config = dict(
    router_score='softmax',
    init_std_router=0.0242,
    num_attention_heads=12,
    qk_norm=True,
    decay_shape='pow',
    final_lr_fraction=0.0,
)
Below are experts of layer 6 (counted from 0) of a mixture-of-experts language model. Rows are named router (the router's row for the expert), gate (a neuron's input weights, with its number), up (a neuron's input weights, with its number) and show model dimensions 0-191. Each number is 50 + 12 x the weight over its row's rms, rounded and kept within 0 to 99.
After each expert's rows: a language model's description of what the expert responds to. This comes from a sample of Wikipedia text that the model never trained on.

# expert 2
router:57 54 54 49 51 26 34 43 45 36 33 33 60 63 55 41 53 32 69 34 42 44 39 60 39 41 38 51 37 53 31 60 58 38 38 51 42 38 53 39 47 34 63 57 76 38 71 62 42 55 51 56 72 57 54 57 43 62 26 61 40 53 50 35 53 51 35 48 39 38 67 56 39 55 36 65 57 57 45 49 56 62 51 57 30 38 49 40 56 37 59 59 42 44 62 48 35 44 51 37 64 38 56 59 60 47 53 56 40 32 30 44 46 56 33 31 69 38 66 56 40 63 25 66 58 65 49 69 61 34 48 35 59 68 45 39 33 44 42 52 67 61 40 53 52 65 39 59 73 59 36 40 45 38 40 33 72 34 39 51 73 61 63 29 52 38 52 51 39 40 52 46 42 45 54 86 62 46 25 44 38 31 59 52 41 71 36 44 36 38 54 42
gate5:67 39 54 39 72 43 24 42 35 54 51 50 48 52 68 59 50 54 54 48 42 47 46 65 57 55 54 38 29 41 26 49 55 61 37 49 48 43 55 50 44 23 64 66 58 55 52 51 51 49 45 43 73 51 19 33 37 43 49 46 36 48 41 55 70 61 32 49 48 51 74 27 51 43 26 71 52 16 57 33 47 43 52 71 43 44 44 65 31 54 52 62 47 49 58 56 48 37 55 18 52 25 40 59 59 46 54 39 57 55 31 53 56 45 45 66 27 31 42 55 36 43 69 45 61 66 32 31 58 43 60 37 58 46 42 50 62 49 49 47 41 61 32 33 51 69 47 42 72 58 51 57 59 39 51 43 29 56 67 50 54 56 53 51 67 47 49 49 42 50 46 61 33 69 37 49 37 67 66 50 45 32 71 49 51 63 71 59 42 40 60 65
up5:29 63 28 33 65 37 32 50 53 31 55 62 63 59 45 47 29 41 47 31 60 60 66 48 33 46 33 53 46 49 48 43 52 43 70 53 42 57 51 55 58 38 59 60 58 62 61 54 48 31 56 69 38 70 45 44 58 58 51 48 48 51 44 52 53 77 37 35 46 43 44 73 73 51 42 51 61 47 40 43 32 53 45 56 52 50 41 62 42 65 44 43 44 53 45 31 46 57 41 38 51 55 44 57 74 50 45 54 32 67 25 51 56 47 37 47 52 56 42 48 69 67 55 40 56 31 47 47 39 36 32 45 56 60 45 41 75 79 35 19 53 20 34 62 56 84 33 69 64 27 14 63 39 47 55 37 48 63 57 27 53 64 41 41 49 56 62 59 53 43 56 48 42 49 49 53 57 50 40 51 54 36 45 54 42 46 47 60 43 36 68 37
Description: Table cell values. Short entries inside wiki table cells between pipes, such as numbers, car makes, None, Won, or blank cells, e.g. Chevrolet, 63.

# expert 41
router:48 44 66 60 62 44 42 26 52 28 43 43 65 64 51 59 47 36 49 36 37 45 38 65 50 61 40 68 55 41 36 56 56 49 48 42 42 42 68 35 30 44 78 63 45 47 39 57 39 41 54 56 64 55 46 43 29 62 47 48 44 39 56 40 66 57 47 54 46 41 60 60 34 46 45 28 59 48 24 53 62 52 61 43 39 64 48 34 45 38 58 60 29 34 50 32 50 50 68 44 77 53 37 53 50 40 51 60 46 32 34 46 59 31 56 38 55 49 51 48 55 43 51 53 46 62 20 66 47 41 50 44 61 62 49 42 40 44 38 79 60 45 64 69 49 52 33 47 68 69 50 69 60 60 45 30 62 43 26 46 71 72 50 41 66 44 60 35 61 41 37 49 33 42 45 60 52 43 48 23 35 19 50 78 52 51 26 49 34 36 39 49
gate2:50 40 47 43 33 69 36 48 48 58 47 48 48 44 58 37 51 31 60 31 62 44 58 64 45 49 42 40 79 53 48 57 53 70 45 71 44 65 56 48 74 53 63 60 54 59 60 40 58 50 37 49 68 57 45 72 37 56 38 43 51 61 63 60 53 60 50 53 57 29 45 41 50 56 49 55 31 57 32 52 52 15 54 39 64 55 59 44 48 50 49 57 71 43 39 67 52 38 70 53 58 55 51 68 42 58 53 65 58 33 23 50 40 79 43 50 43 23 45 45 57 51 48 36 45 50 22 40 43 32 47 30 59 58 58 55 34 49 58 71 51 31 48 51 65 40 51 51 30 42 42 41 58 34 58 51 56 20 24 36 44 46 41 37 52 63 65 61 43 33 37 42 51 45 55 67 74 50 54 63 36 62 35 45 50 57 69 50 23 62 43 72
up2:50 51 38 27 33 36 32 55 54 41 73 67 36 64 60 60 66 31 54 37 39 41 20 47 41 58 48 50 51 45 67 46 57 48 63 69 47 61 65 78 46 57 56 42 60 35 49 38 45 52 49 43 45 45 58 46 51 41 73 81 57 59 46 58 45 56 41 51 52 37 50 62 45 53 48 66 48 55 78 53 43 37 72 51 53 58 74 47 35 42 54 43 57 54 44 36 25 16 57 48 69 58 43 31 63 36 39 31 39 46 45 46 40 41 64 53 47 49 65 53 55 48 54 47 48 56 44 45 44 51 64 52 52 55 36 35 36 48 60 52 64 37 54 46 77 55 64 23 44 59 51 36 45 62 45 62 59 38 38 46 31 45 35 48 70 65 60 44 51 71 30 57 41 21 57 40 57 49 23 49 54 40 37 49 39 27 55 48 49 47 51 24
Description: Infinitive to, prepositions. Prepositions and modals starting a complement, especially infinitive to after hoping, trying, failing, plus of, for, from, could, would.

# expert 58
router:51 73 44 44 56 19 48 52 36 53 33 41 51 47 47 49 68 49 70 26 67 37 37 60 57 54 49 64 35 55 39 33 57 42 40 44 42 57 45 51 36 44 66 53 40 41 37 87 58 55 41 53 56 51 79 56 41 56 35 60 36 71 53 52 41 64 34 50 55 50 65 59 49 66 42 37 65 54 55 67 57 71 43 61 56 59 34 43 51 44 61 59 52 30 62 51 63 57 69 56 59 44 64 58 81 28 51 44 28 47 36 49 66 30 51 38 54 54 68 42 47 71 61 69 76 61 36 52 40 39 33 52 90 64 38 44 40 52 44 45 59 45 45 55 43 54 41 41 45 62 42 62 46 58 31 49 57 53 47 62 71 43 66 52 57 53 50 36 49 40 58 40 47 37 47 53 46 36 38 42 36 49 57 76 47 46 49 38 28 44 45 47
gate1:33 63 46 49 65 53 68 38 37 57 40 45 52 41 46 30 53 56 54 48 68 36 28 47 59 71 52 66 47 53 35 55 46 52 49 25 41 67 51 68 25 42 45 49 47 27 33 52 50 40 49 53 53 59 88 73 62 49 50 62 36 65 49 53 67 70 66 39 55 36 51 43 60 53 57 53 39 53 57 27 59 52 50 31 54 62 56 43 46 55 57 48 45 24 61 70 56 46 49 50 57 50 43 61 37 72 56 34 38 46 59 62 57 39 59 46 35 68 71 39 70 70 42 56 65 56 47 49 46 33 42 44 81 63 55 43 36 42 48 58 62 36 47 26 39 39 34 68 33 43 45 49 68 38 20 42 48 40 54 50 55 39 48 62 63 58 62 44 55 48 60 67 47 69 46 36 67 36 52 62 52 51 74 54 48 28 62 43 55 59 55 59
up1:30 60 66 55 67 42 44 58 72 76 43 49 38 40 59 60 69 42 63 42 86 31 59 40 48 64 45 46 64 40 46 56 63 66 51 56 44 51 37 70 61 41 49 31 48 44 54 43 28 54 40 66 34 43 48 38 67 44 41 42 52 65 76 37 64 44 38 56 57 80 29 50 45 35 48 40 43 67 59 33 47 36 50 48 44 45 58 35 58 29 56 44 43 42 51 42 55 41 62 42 63 47 51 30 61 61 72 57 35 47 51 71 73 05 42 60 63 53 44 57 49 59 56 53 65 58 55 29 57 38 47 32 47 50 34 43 48 37 49 51 46 52 44 46 59 46 44 36 47 50 57 58 46 62 46 41 46 51 30 63 50 46 62 31 43 51 59 64 61 56 45 56 53 46 46 63 42 40 37 50 19 68 62 50 76 41 42 57 55 55 67 52
Description: Mid-surname fragments. Internal pieces of surnames and foreign names, such as at, ch, ell, an, e.g. Gall-at-in, Bann-at-yne, Limon-ch-ev, Schne-, Kell-.

# expert 15
router:61 44 45 49 59 45 56 29 45 34 30 22 59 66 60 56 45 28 53 39 63 48 43 45 43 56 41 90 43 51 45 62 62 32 55 40 40 39 70 25 43 45 69 61 58 33 48 62 39 38 45 65 60 55 45 50 43 57 40 51 44 49 59 37 39 34 33 72 58 48 57 62 34 66 42 52 47 48 46 49 60 64 54 58 46 46 47 38 59 39 57 76 51 42 46 44 47 47 54 40 66 62 41 52 53 60 52 55 57 58 30 53 66 32 24 39 51 50 57 45 43 62 54 55 43 48 20 65 48 49 55 41 61 54 51 46 44 50 47 56 55 46 64 80 53 74 49 45 64 50 44 50 59 39 36 39 65 23 34 55 47 65 71 37 47 44 50 52 48 22 59 29 43 47 56 54 67 39 52 54 48 36 31 66 41 62 53 37 20 22 27 39
gate2:70 41 55 61 53 70 39 53 49 51 60 48 37 70 44 49 41 50 53 48 40 54 85 61 52 42 31 56 46 26 51 59 48 48 59 60 50 50 51 50 35 42 69 43 31 73 49 71 50 65 56 93 41 64 55 47 54 53 57 31 72 54 54 46 54 37 54 46 49 38 34 45 36 68 57 49 47 63 59 46 63 40 58 68 54 40 39 61 48 51 37 61 33 35 43 58 46 44 77 74 57 46 50 57 68 91 37 62 58 54 43 48 55 54 47 53 69 47 46 54 35 48 75 30 52 70 33 64 43 46 38 58 53 73 35 60 46 76 45 49 55 45 55 51 46 57 44 54 48 38 38 46 32 50 33 41 61 45 65 60 43 66 63 49 52 43 48 35 65 33 45 45 23 54 63 44 69 48 51 65 44 39 52 53 34 62 49 59 64 50 30 54
up2:57 56 59 47 19 45 31 46 65 47 41 23 46 58 65 49 44 48 50 27 70 57 84 49 55 37 39 56 65 55 67 62 55 48 36 61 33 50 61 61 49 46 63 59 64 49 62 44 54 42 41 63 45 48 58 46 62 60 60 34 51 45 29 54 27 40 62 47 50 27 46 76 40 58 39 79 35 60 52 41 47 49 41 61 36 43 39 41 54 47 43 52 58 65 52 29 45 45 74 26 56 42 45 43 56 72 47 48 52 53 54 43 28 52 66 46 50 54 47 38 36 45 61 62 75 55 30 37 29 63 39 51 61 70 54 58 49 56 57 52 49 34 77 38 23 33 58 44 53 51 46 75 52 63 52 53 59 49 45 27 57 65 54 33 35 51 43 25 55 51 39 53 32 50 54 63 61 28 56 54 56 58 63 33 44 57 57 56 46 44 66 49
Description: Location prepositions. Prepositions of place and belonging, mainly of, in, at, near, especially in geographic phrases like "13 mi south of", "community in".

# expert 18
router:56 41 65 46 55 33 42 42 48 31 46 50 62 63 42 49 49 26 69 35 55 58 35 63 46 44 54 62 40 51 31 56 51 43 36 47 43 30 38 42 51 28 62 63 71 41 63 65 47 64 56 61 77 52 59 65 46 53 23 63 31 57 46 41 57 51 51 61 41 41 60 57 42 55 46 58 49 50 47 40 59 63 52 61 25 42 42 32 54 36 53 63 43 49 52 45 38 57 53 37 61 30 62 53 62 49 53 55 46 36 36 49 54 52 30 31 63 35 65 58 37 65 32 58 50 58 58 63 75 31 57 43 73 59 45 48 25 32 46 52 71 67 42 58 56 65 42 49 67 69 39 51 39 53 35 36 58 37 39 52 62 57 51 35 49 48 37 44 46 43 47 27 44 45 52 86 66 57 29 50 43 41 71 59 35 65 34 41 30 27 56 46
gate2:51 33 72 53 45 39 56 26 53 49 69 39 54 34 55 31 60 50 64 34 53 42 56 45 44 51 54 56 50 51 28 23 38 60 53 55 43 63 39 56 58 50 30 74 50 55 38 77 54 72 50 64 44 31 66 40 43 43 41 46 49 62 43 61 34 53 36 40 46 47 34 54 45 58 59 08 55 31 56 51 42 62 45 65 51 63 57 34 42 40 54 63 59 61 36 49 47 52 70 43 60 52 43 37 48 41 47 66 61 26 61 58 58 50 24 57 48 37 64 52 68 43 55 60 69 59 45 75 40 54 56 47 62 61 51 50 62 54 58 77 39 45 28 67 51 39 35 52 55 43 53 33 40 68 58 40 56 63 45 27 57 49 64 40 35 57 51 50 61 38 53 58 60 51 27 50 56 52 44 72 32 69 38 58 39 45 56 43 66 31 70 34
up2:10 58 56 41 62 42 43 43 47 38 39 46 51 53 56 46 44 49 55 61 54 29 39 45 36 61 34 36 62 43 50 60 61 42 43 44 32 23 35 35 35 44 57 54 45 50 40 40 41 47 62 38 36 76 44 47 33 54 61 51 48 61 59 60 66 42 47 51 23 39 56 62 54 53 43 54 33 51 60 59 56 46 27 62 58 43 32 31 47 49 52 57 64 51 36 58 48 46 45 64 53 56 58 66 37 41 47 27 74 43 35 65 56 26 63 47 28 59 42 49 45 59 34 41 30 66 23 61 41 62 37 52 46 42 33 71 59 61 45 35 45 52 48 52 37 49 73 55 30 44 40 46 92 39 41 36 55 55 40 40 64 64 33 21 51 41 38 61 60 60 37 41 47 60 59 36 63 53 52 49 46 68 42 55 43 57 62 54 52 46 53 49
Description: Number words, numerals. Counting words and their first parts (thir in thirty, fif, two, second) and plain numbers in dates, tables and election texts.